Below are experts of layer 2 (counted from 0) of a mixture-of-experts language model. Rows are named router (the router's row for the expert) and show model dimensions 0-127. Each number is 500 + 50 x the weight over its row's rms, rounded and kept within 0 to 999. Numbers have three digits each.
After each expert's rows: "gets" lists some tokens that make up at least twice as much of what it gets as of all text. This comes from a sample of Wikipedia text that the model never trained on. Tokens count by the router's weight.

# expert 48
router:483508448502556474539496461515509519528493487543533442511474530498543430609491476496580517515544479570577396445595587548595575544543474507454502521519490466476516474545494531474430512469473479461524545517409462460527467436491512496415542462445459517475527601509541419447443595549410563540592531529429467500438609506423481578452490465559587540539533462533447599502451603482487583457471
gets: "s", "ies", "es", "ers", " time", "ings"

# expert 27
router:548535462463440519566564421516424540440592515511598419525417552556468436511435467479545548464507533570513466506515539456547460552524497540426470462481535436516540416614512462445415569483491482407507461537432562456431450550506561458527482561471516539552478495538517543518485420462530578497495522476456455490438556445548594549523470436499464457551485432548475468398499584512545534528411
gets: " ", "19", " more", "1", "97", "ab"

# expert 74
router:552536474444470536540565394513434512430579497530602434545410535535475459513476431499560570493476511582473468512459555434580461561517500525432482442510521446543567420604533439448432540497519473432503450500426530447459463541491582470509458581462509553564485487509552541532482431471562600518465522478468448473457559428529593536518477418496446450514502457523501465427479564545555550529431
gets: " |", "\n", " —;", "0", "5", "is"

# expert 87
router:519514479469447532540574421535441544475581497567604462552406548566455469505440455464569574504472550548493486514459584440563498553504520538416466433489515418501568464588531412435455567474481481426472460531407562446436417551527593449530447585517433562577485486516549550511500412418548566506476506485475464475458551473523593563539474449505424475511475442542453475407489563519522539556433
gets: " ", "10", "\"", " of", "00", ")"

# expert 66
router:529429482448527465558591521565485484437531507475564453577415563547402510482431512534467551473540497496509420505486485476489492563506554574486451516466412441477579467588438488510479525486518494443539462553485517462595481556494566421564412483563412589495515495486573481564492398472476497531479542500412460496445556469536560504458576450451468565478415457519492524520594569561478448452485
gets: ".", " New", "-", ":", " of", " an"

# expert 20
router:549552504481427519574577449486435540426555504520568409514413542571462419528477441510572600495540513559491496522484565451572471559521493536424487462522534410532577434575517460454438591485532478424500490516429567460461408511497572412533460547451492550567481483487557523513418431446520554477443534452497448498461564412585566531526462393472414464529456438560486459428500568505523549507434
gets: " |", " the", "-", " of", ";", " new"

# expert 44
router:555521478457443505546570408513416525442610508518579431548394542577468459543464476463550534468490519560482490520495551426564464575512477528436500476494528473518568426611510427429448570470489475403519450544420512450436443552518569462500464554445494534605484494530535581504485459455523579553434507464486436478485543473533568541507446421511471433563512466519501476434517563530536531532430
gets: " |", " —;", "S", " as", " December", " year"

# expert 54
router:502565461432425534499601421490417520456564483514623431530379552503481458544474475464552559476518541528557481508486562463540475578523464543425454438453545503522570419583559463442439519517482416425494473516489514447513446511505573429523420563498487561576503494568529550574504472464549538514405498484463438455470554451508567523543444406499476501578472426502513476411483516528574551505495
gets: "%", " St", "D", "O", "M", " John"

# expert 73
router:501437602524502441445543540586483517507441483512458540449455494473546467483499415482553578540415494579468573424460534413594480518565475493535507512553539431497520473568457430527465474490544444419516498465404496425457503539429547442524516509488601548551483479520490437559391492401520476494456417563496439495494500405517472511420632488489441461530416399507512399506457545544508405532447
gets: "\n", " |", " is", " was", "-", ".\n"

# expert 51
router:551459573480416500515553508507426494465479447544483558506470520538402522445485524492556544546465533525411436527541449378520463575478563535430430480518496429491555446579562431517465492567564503435547497528462543431431464549606603482463409584577495548591533475514457545464532548513544564511486571532486470473446596533513526444490498466449495557562410544494495511484581569496478518573455
gets: " he", " He", " who", " which", " that", " she"

# expert 25
router:509520485453444532525606436481469506469572497490592440542397557477467478493485442472508573452545502552466461520514582448566505526525470558434501413443466433459620514543593440449468571476506419458577446567448549502458439516500541473502459567487530486544550473543521596557470440457522560526418485406534481475444541479460521529545437423536488495517453506553395450408502549503502569561454
gets: "'s", " first", "0", "th", " of", "L"

# expert 18
router:567478527475390509475510539530523495426524494464529480528465504473435501488570455619486589421533498461487595487538530559464423438516560602520491477500551537490524564520577488497598542544526502549576425529513486545483492578419492531472439521584504421471465407547506478455488573548520600553493425492581544559458501498379509592506496528433540525585488471539501540427581549543539587529566
gets: "'s", " the", " his", " her", "ian", " American"

# expert 56
router:461416525559434507434528426546516493481531565523549492473414467530470453500391542418492575484447498563518521560469476450550472480487474452552524493432497453498449539427528401504432474424484529472365484522509527508521486408509460366567475429452548543518472479463562524529526533380516489515524480446457468429499542459449535543460588462480501437521573500463520470461424493583433470548578
gets: "20", "ed", "ing", "ign", "on", "00"

# expert 88
router:496478531499558541547482395549516543441519463593464477508565522511430480469555522571521583461531506476520434565543484501445537472497448556480484519463470550524530487384497550510474544469507573536525518521561492566496549487527440464482466467494432488357502444486393561584578469464635460535487499586455526437550524531595539560459490597381489478376544492462539496432496396563576512454527
gets: "ip", "c", "v", "uc", "p", "ut"

# expert 29
router:539530462463436522577568419545449535426578529537611418575425543572474425544494490472560528491502516551533466523496561442557465541506505542450479444497528427516573439622523450446438567477508478422522478538453553476440450525512572482507464567468469573597494458545545544549471462452549572522482528482454417478484557424501598528512425429496472451537473433538511462419485568531555566496430
gets: "P", " P", "S", " St", " has", "0"

# expert 7
router:463522442463466589461555482539471547432572390465491408453421476544456481397507467427521550525497555537530462450414548514580497529507574582492569424510480466480513449488473485442518546473558449494510561600527523508456489496494503479555473498514541573540598465495472524539547535499525412509562561419432471483459453450529580569499502442492478504492472407577489440471526476565530537513484
gets: "-", " |", "|", "==", "===", " \""

# expert 59
router:545577426489480513553561401520480495429567533516571460510403531496515464496484437446547562510526537581449456517491552453541421600524538529451460419520520472530577457569503444448489571498531449463476468536433506455423460547570586459534484562441495531600494488530534501498438492497600537494511534464455495486415576462530583517522457426491463437469455430515501398396505570547524524524444
gets: " H", " R", " W", "|", " G", " L"

# expert 24
router:472532497499464477595522511492413461455547478551594455552417578510556438514464452489436545503557521555512453570477550460552518518520434581470443472520521427554649459562485432491433576441484456426450488537459485426480478500544566408519556530459478526560454495564557502539500460510488550448490477440472482513413581436533516533524497464421419476577497437502509479525503539419514534399449
gets: ".\n\n", "\n\n", "==", "==\n", " |\n\n", " \""

# expert 32
router:496466533500541436416484569411497514555429536404569534529501497482530562490503590479538505544522508578470463413477410442525480493519559447461470424538492468417556526429498489491486516461524556517601489464521504430459485544527509470451528537476482403599460495498477517569498446508472498477427587561523525565549454518571577466438482581592553498467463475515608510493449514458466557428515
gets: " a", " an", " two", " three", " f", " re"

# expert 8
router:525538429480488525535582450548481480547559557486538547520557468503492472520464424540496533441506445425474487503524515504548586503568481474492626499476520495481544458439620483425585552469509447452558553500484559465546587549449555525454523514469527456505568461550509508441474514475434635530557543433507537484492544485419366475514499437495533578550597552435499490523490556473483495494616
gets: "er", "ay", "ar", "or", "an", "e"

# expert 86
router:468512445533528625488453423529457518477555554563466523503535475466442525517443462392491396424476514482476535504605408558509518451454483430506565555530505465498456402447538492508452522470515460512430579511504491470483490466445411520510554337556483437452485458521490545512448582562428505548559475437435505539554446465494445507443412574593535473489599570483461523558492532545509519496616
gets: "s", "es", "ure", "ers", " years", "ations"

# expert 75
router:533421489485472481592499457480536538481449450521453462535495543532497455563540441455484377551497591571491561394572546485517526554458524504480516527577540496440465547508494535495528518446523590548423633442412513612505508483573483520460508474593526501580550570526548573417415511493503479464447447442485486572486507467488513573432397455576545539499403471541467436578512586413536494567452
gets: "-", "\n", " States", " USA", " •", " Born"

# expert 84
router:548468484475462519545519605466593429538464517455481580530430533474468566558554526576519557474579471515443471558645524541567508470438534431509563423487468537444525499531571505579536553437433488474548410457561452458496528518528472443511506542501469553492497519484497458532492513535533419498519513517470517491494537501544485452444510584498458571571513461507472585460425448560452458440507
gets: " of", ",", " and", " with", " for", " that"

# expert 21
router:568458515523521439487548461503554507494496535536430480508422528576438537441455523568506493533478484513431544458435580472535511464563508508504517523432507527475485513521463504395519480518555543421483457490553564468495486583552649552557432481539501555505449445480534480555438492539469442544485586509538439537549503571535417566537538524374462439536457478408584454405459522501524470457497
gets: "p", "ul", "ap", "st", "re", "ac"

# expert 15
router:503509389469532557577566541528511523531555446555591541587433503618537481496496412579525564421552548552397496541522504520531464506552548475450507527448570443546436416532431503411468472591409397465472477545468476501502518550581509503475472498444546414498519447474488485494563450469557435476533482526418453522473496463556562445479511467439547438515513498534591523423573550555451473447503
gets: " ", "in", "and", "r", "h", "ant"

# expert 28
router:526503485467447502559568427542458503449591515529612433538421551551497460550456451466553565465507541541496484520476587441540457528521498538432486460509519412541563420615521476434432586466498472424506459524441550475438441556522591430532471580470502532610486485541555560549485427431530551508455493459454451480453549452514573539496459434498457465513482447532471464404501571522551540534449
gets: " T", " an", " A", "th", " Ch", " An"

# expert 30
router:450518467534448569539540499545460441453515457502510541448504467497565477514536470535485550574434565468477504494433563459558441486555455552479458446398413569546538490545429499553525459467492453567418575536490441493530454508550416459559494523519544399427408525566496524509479442598541502558444440425506492458505491523499549442519533482412552439464510506356428584543535459421494552511600
gets: " (", " \"", "=", "M", "/", "D"

# expert 31
router:549527484479474530565556435525429502402587504528604432527410545569464458525468477476571529475503533570499463544489550428561486567509489557445467451508509413509546417603527447436431581459509474442501463526422556471449456559508570464520459562458511561590487495537541569533494428435553550528493513478450461466432551460536576563504471430492460460538472444503514485410477574513538529515440
gets: " ", " T", " t", "22", "30", "t"

# expert 34
router:422494566555528605501565453544476470524530498558498442470579585499411472465548479482506490436561558497524462440478519407500412561543514505518460557477570477386577492476444463597443483477474494446465474499407586470438541536470456462518454455519445585410483480573472599548531462462536500508426515432458621412456498465540563472544478472437479470538480503431528509443451432550494515577557
gets: "l", "r", "b", "h", "k", "m"

# expert 57
router:545537500470462527569560395536451543445583553516606458528412544556481459545436465450554537484491567575503438513497575444533480549522505567452493456471515437528566434598513451420460568477492469411516477524455554489425446535530577456504503552473471552588496482547579559539480440459555564524470510471447431477446556460509601547522469425516453465498503452524487472418510581503568524541422
gets: " ", ",", "ri", "0", " de", " February"

# expert 16
router:571512427501443543513528446563503475489586546526591470531405519447590474566424501477528581461554534500535429500489531486536478497520446547415435477452526499486508396556479437407410559477560434420510514525455551514512457557512574404517437556444430587550469469558527526546506450499534612568508480520432482504483520419482545465521481394544395477546505485572521439439452550544585462546494
gets: " |", " to", ";", " on", " not", ":"

# expert 46
router:510475478511535547560464530543516508493445447482560575483450447528465421472462511509473538453501477505413532512475493450462429481560531602501514431419510510480560499450430505473470542551558453428537599447439499540494433576590509462554491439475489512508520516536517455570443500482499578535502486523454522584548458478592575498526508566503562408482515471562437584442435438419510408527443
gets: " ", "–", " approximately", "   "

# expert 69
router:553565412600398526475525479562507453558452519515531461486468530550487431572441423514592552452465440437512566482480527553604658435495518506532473545520485496529578427400449441495457512473520482554509448481515476441511549454444482436547517600514519471514532517508514519410493584415425537471611444446503482521442570456463509498497553589539517510501513470592500492592559562530473522513512
gets: "ing", "ed", "ate", "ated", "ating", "it"

# expert 14
router:526516489446473531587586379539463481494611563486547511487409487581513481511446459441527530466555541575482473498447528471509496571591496603489442451505519430519555442564464420475415549444528434401581457574440492485465464553498535447519510524467459543580535479518456493506446425523517529523450540561423480486495507548491620491503544458516423499559434430587503470392473592488481534549446
gets: " was", " is", " were", " |", " are", " be"

# expert 50
router:508557509511411466583608525488556424489495452419531434584413562620434557442550495554484539522588493513525509521448558470512518505540583563435432506407446589600465562524554508560513527445497454562591437477420516512439536552486466447550492530528559474491522463487456465470427524518574579533545437471490543513537491454462472509539545549440532426436481420543550431483495529542583496541404
gets: " the", " The", "The", " United", "the", " /"

# expert 38
router:536593532492446531554502454548394478411473446539527528446436532493483484517461458456543496518460572534485525461512496458567480530510455562383525409414459486619500388571449511483488456487571471557446490515462494535444447493578554494552505493511465448423427465567586531517516439496492532505457551481534507502481517378549554456561469511449533416548455446451413490474450570483526526515488
gets: " a", " \"", " A", "A", "'", " I"

# expert 37
router:565527468451419512554582378534436524440571528507602446542406559568470444536455472460530542475514537569494470512495566418538489555508521542430460448509519455550560421603485479432443590493514488430516498539444571481437445552525559460508456574461495550577479479537530538537463467459541569517445517482424451489452540467539563551517471428505474478522481432536489458408497557524550517520438
gets: " the", " |", " The", "18", " g", "00"

# expert 6
router:509536484472440551568438480450536589516531483437495432548570512591556406485539562566438482484411452527511419478479505464412526518399484477479581438418426539495563495523529580410434396488431521558526444498577484569502528526525499480460446481516504508492480518484429582425545417532469491520443461492525406377476522582523508400567515453424521557519496594521510534473553558444508437534446
gets: "19", "18", "16", "17", "15", "14"

# expert 2
router:426445524371497479437494566507513480473453454503384548458570474512577461535567404520475482565556566570493512458471528434542472496563543517459425511499501434528557493566506517474537487416508492532439568453448426508445491451489515420542493441506562456474507496425537600521445513404467421510539500505643465479496477414486564518408468458419458465480494388400492415499504551440502605533440
gets: "|", "-", "\n", " |\n", " Al", ")\n"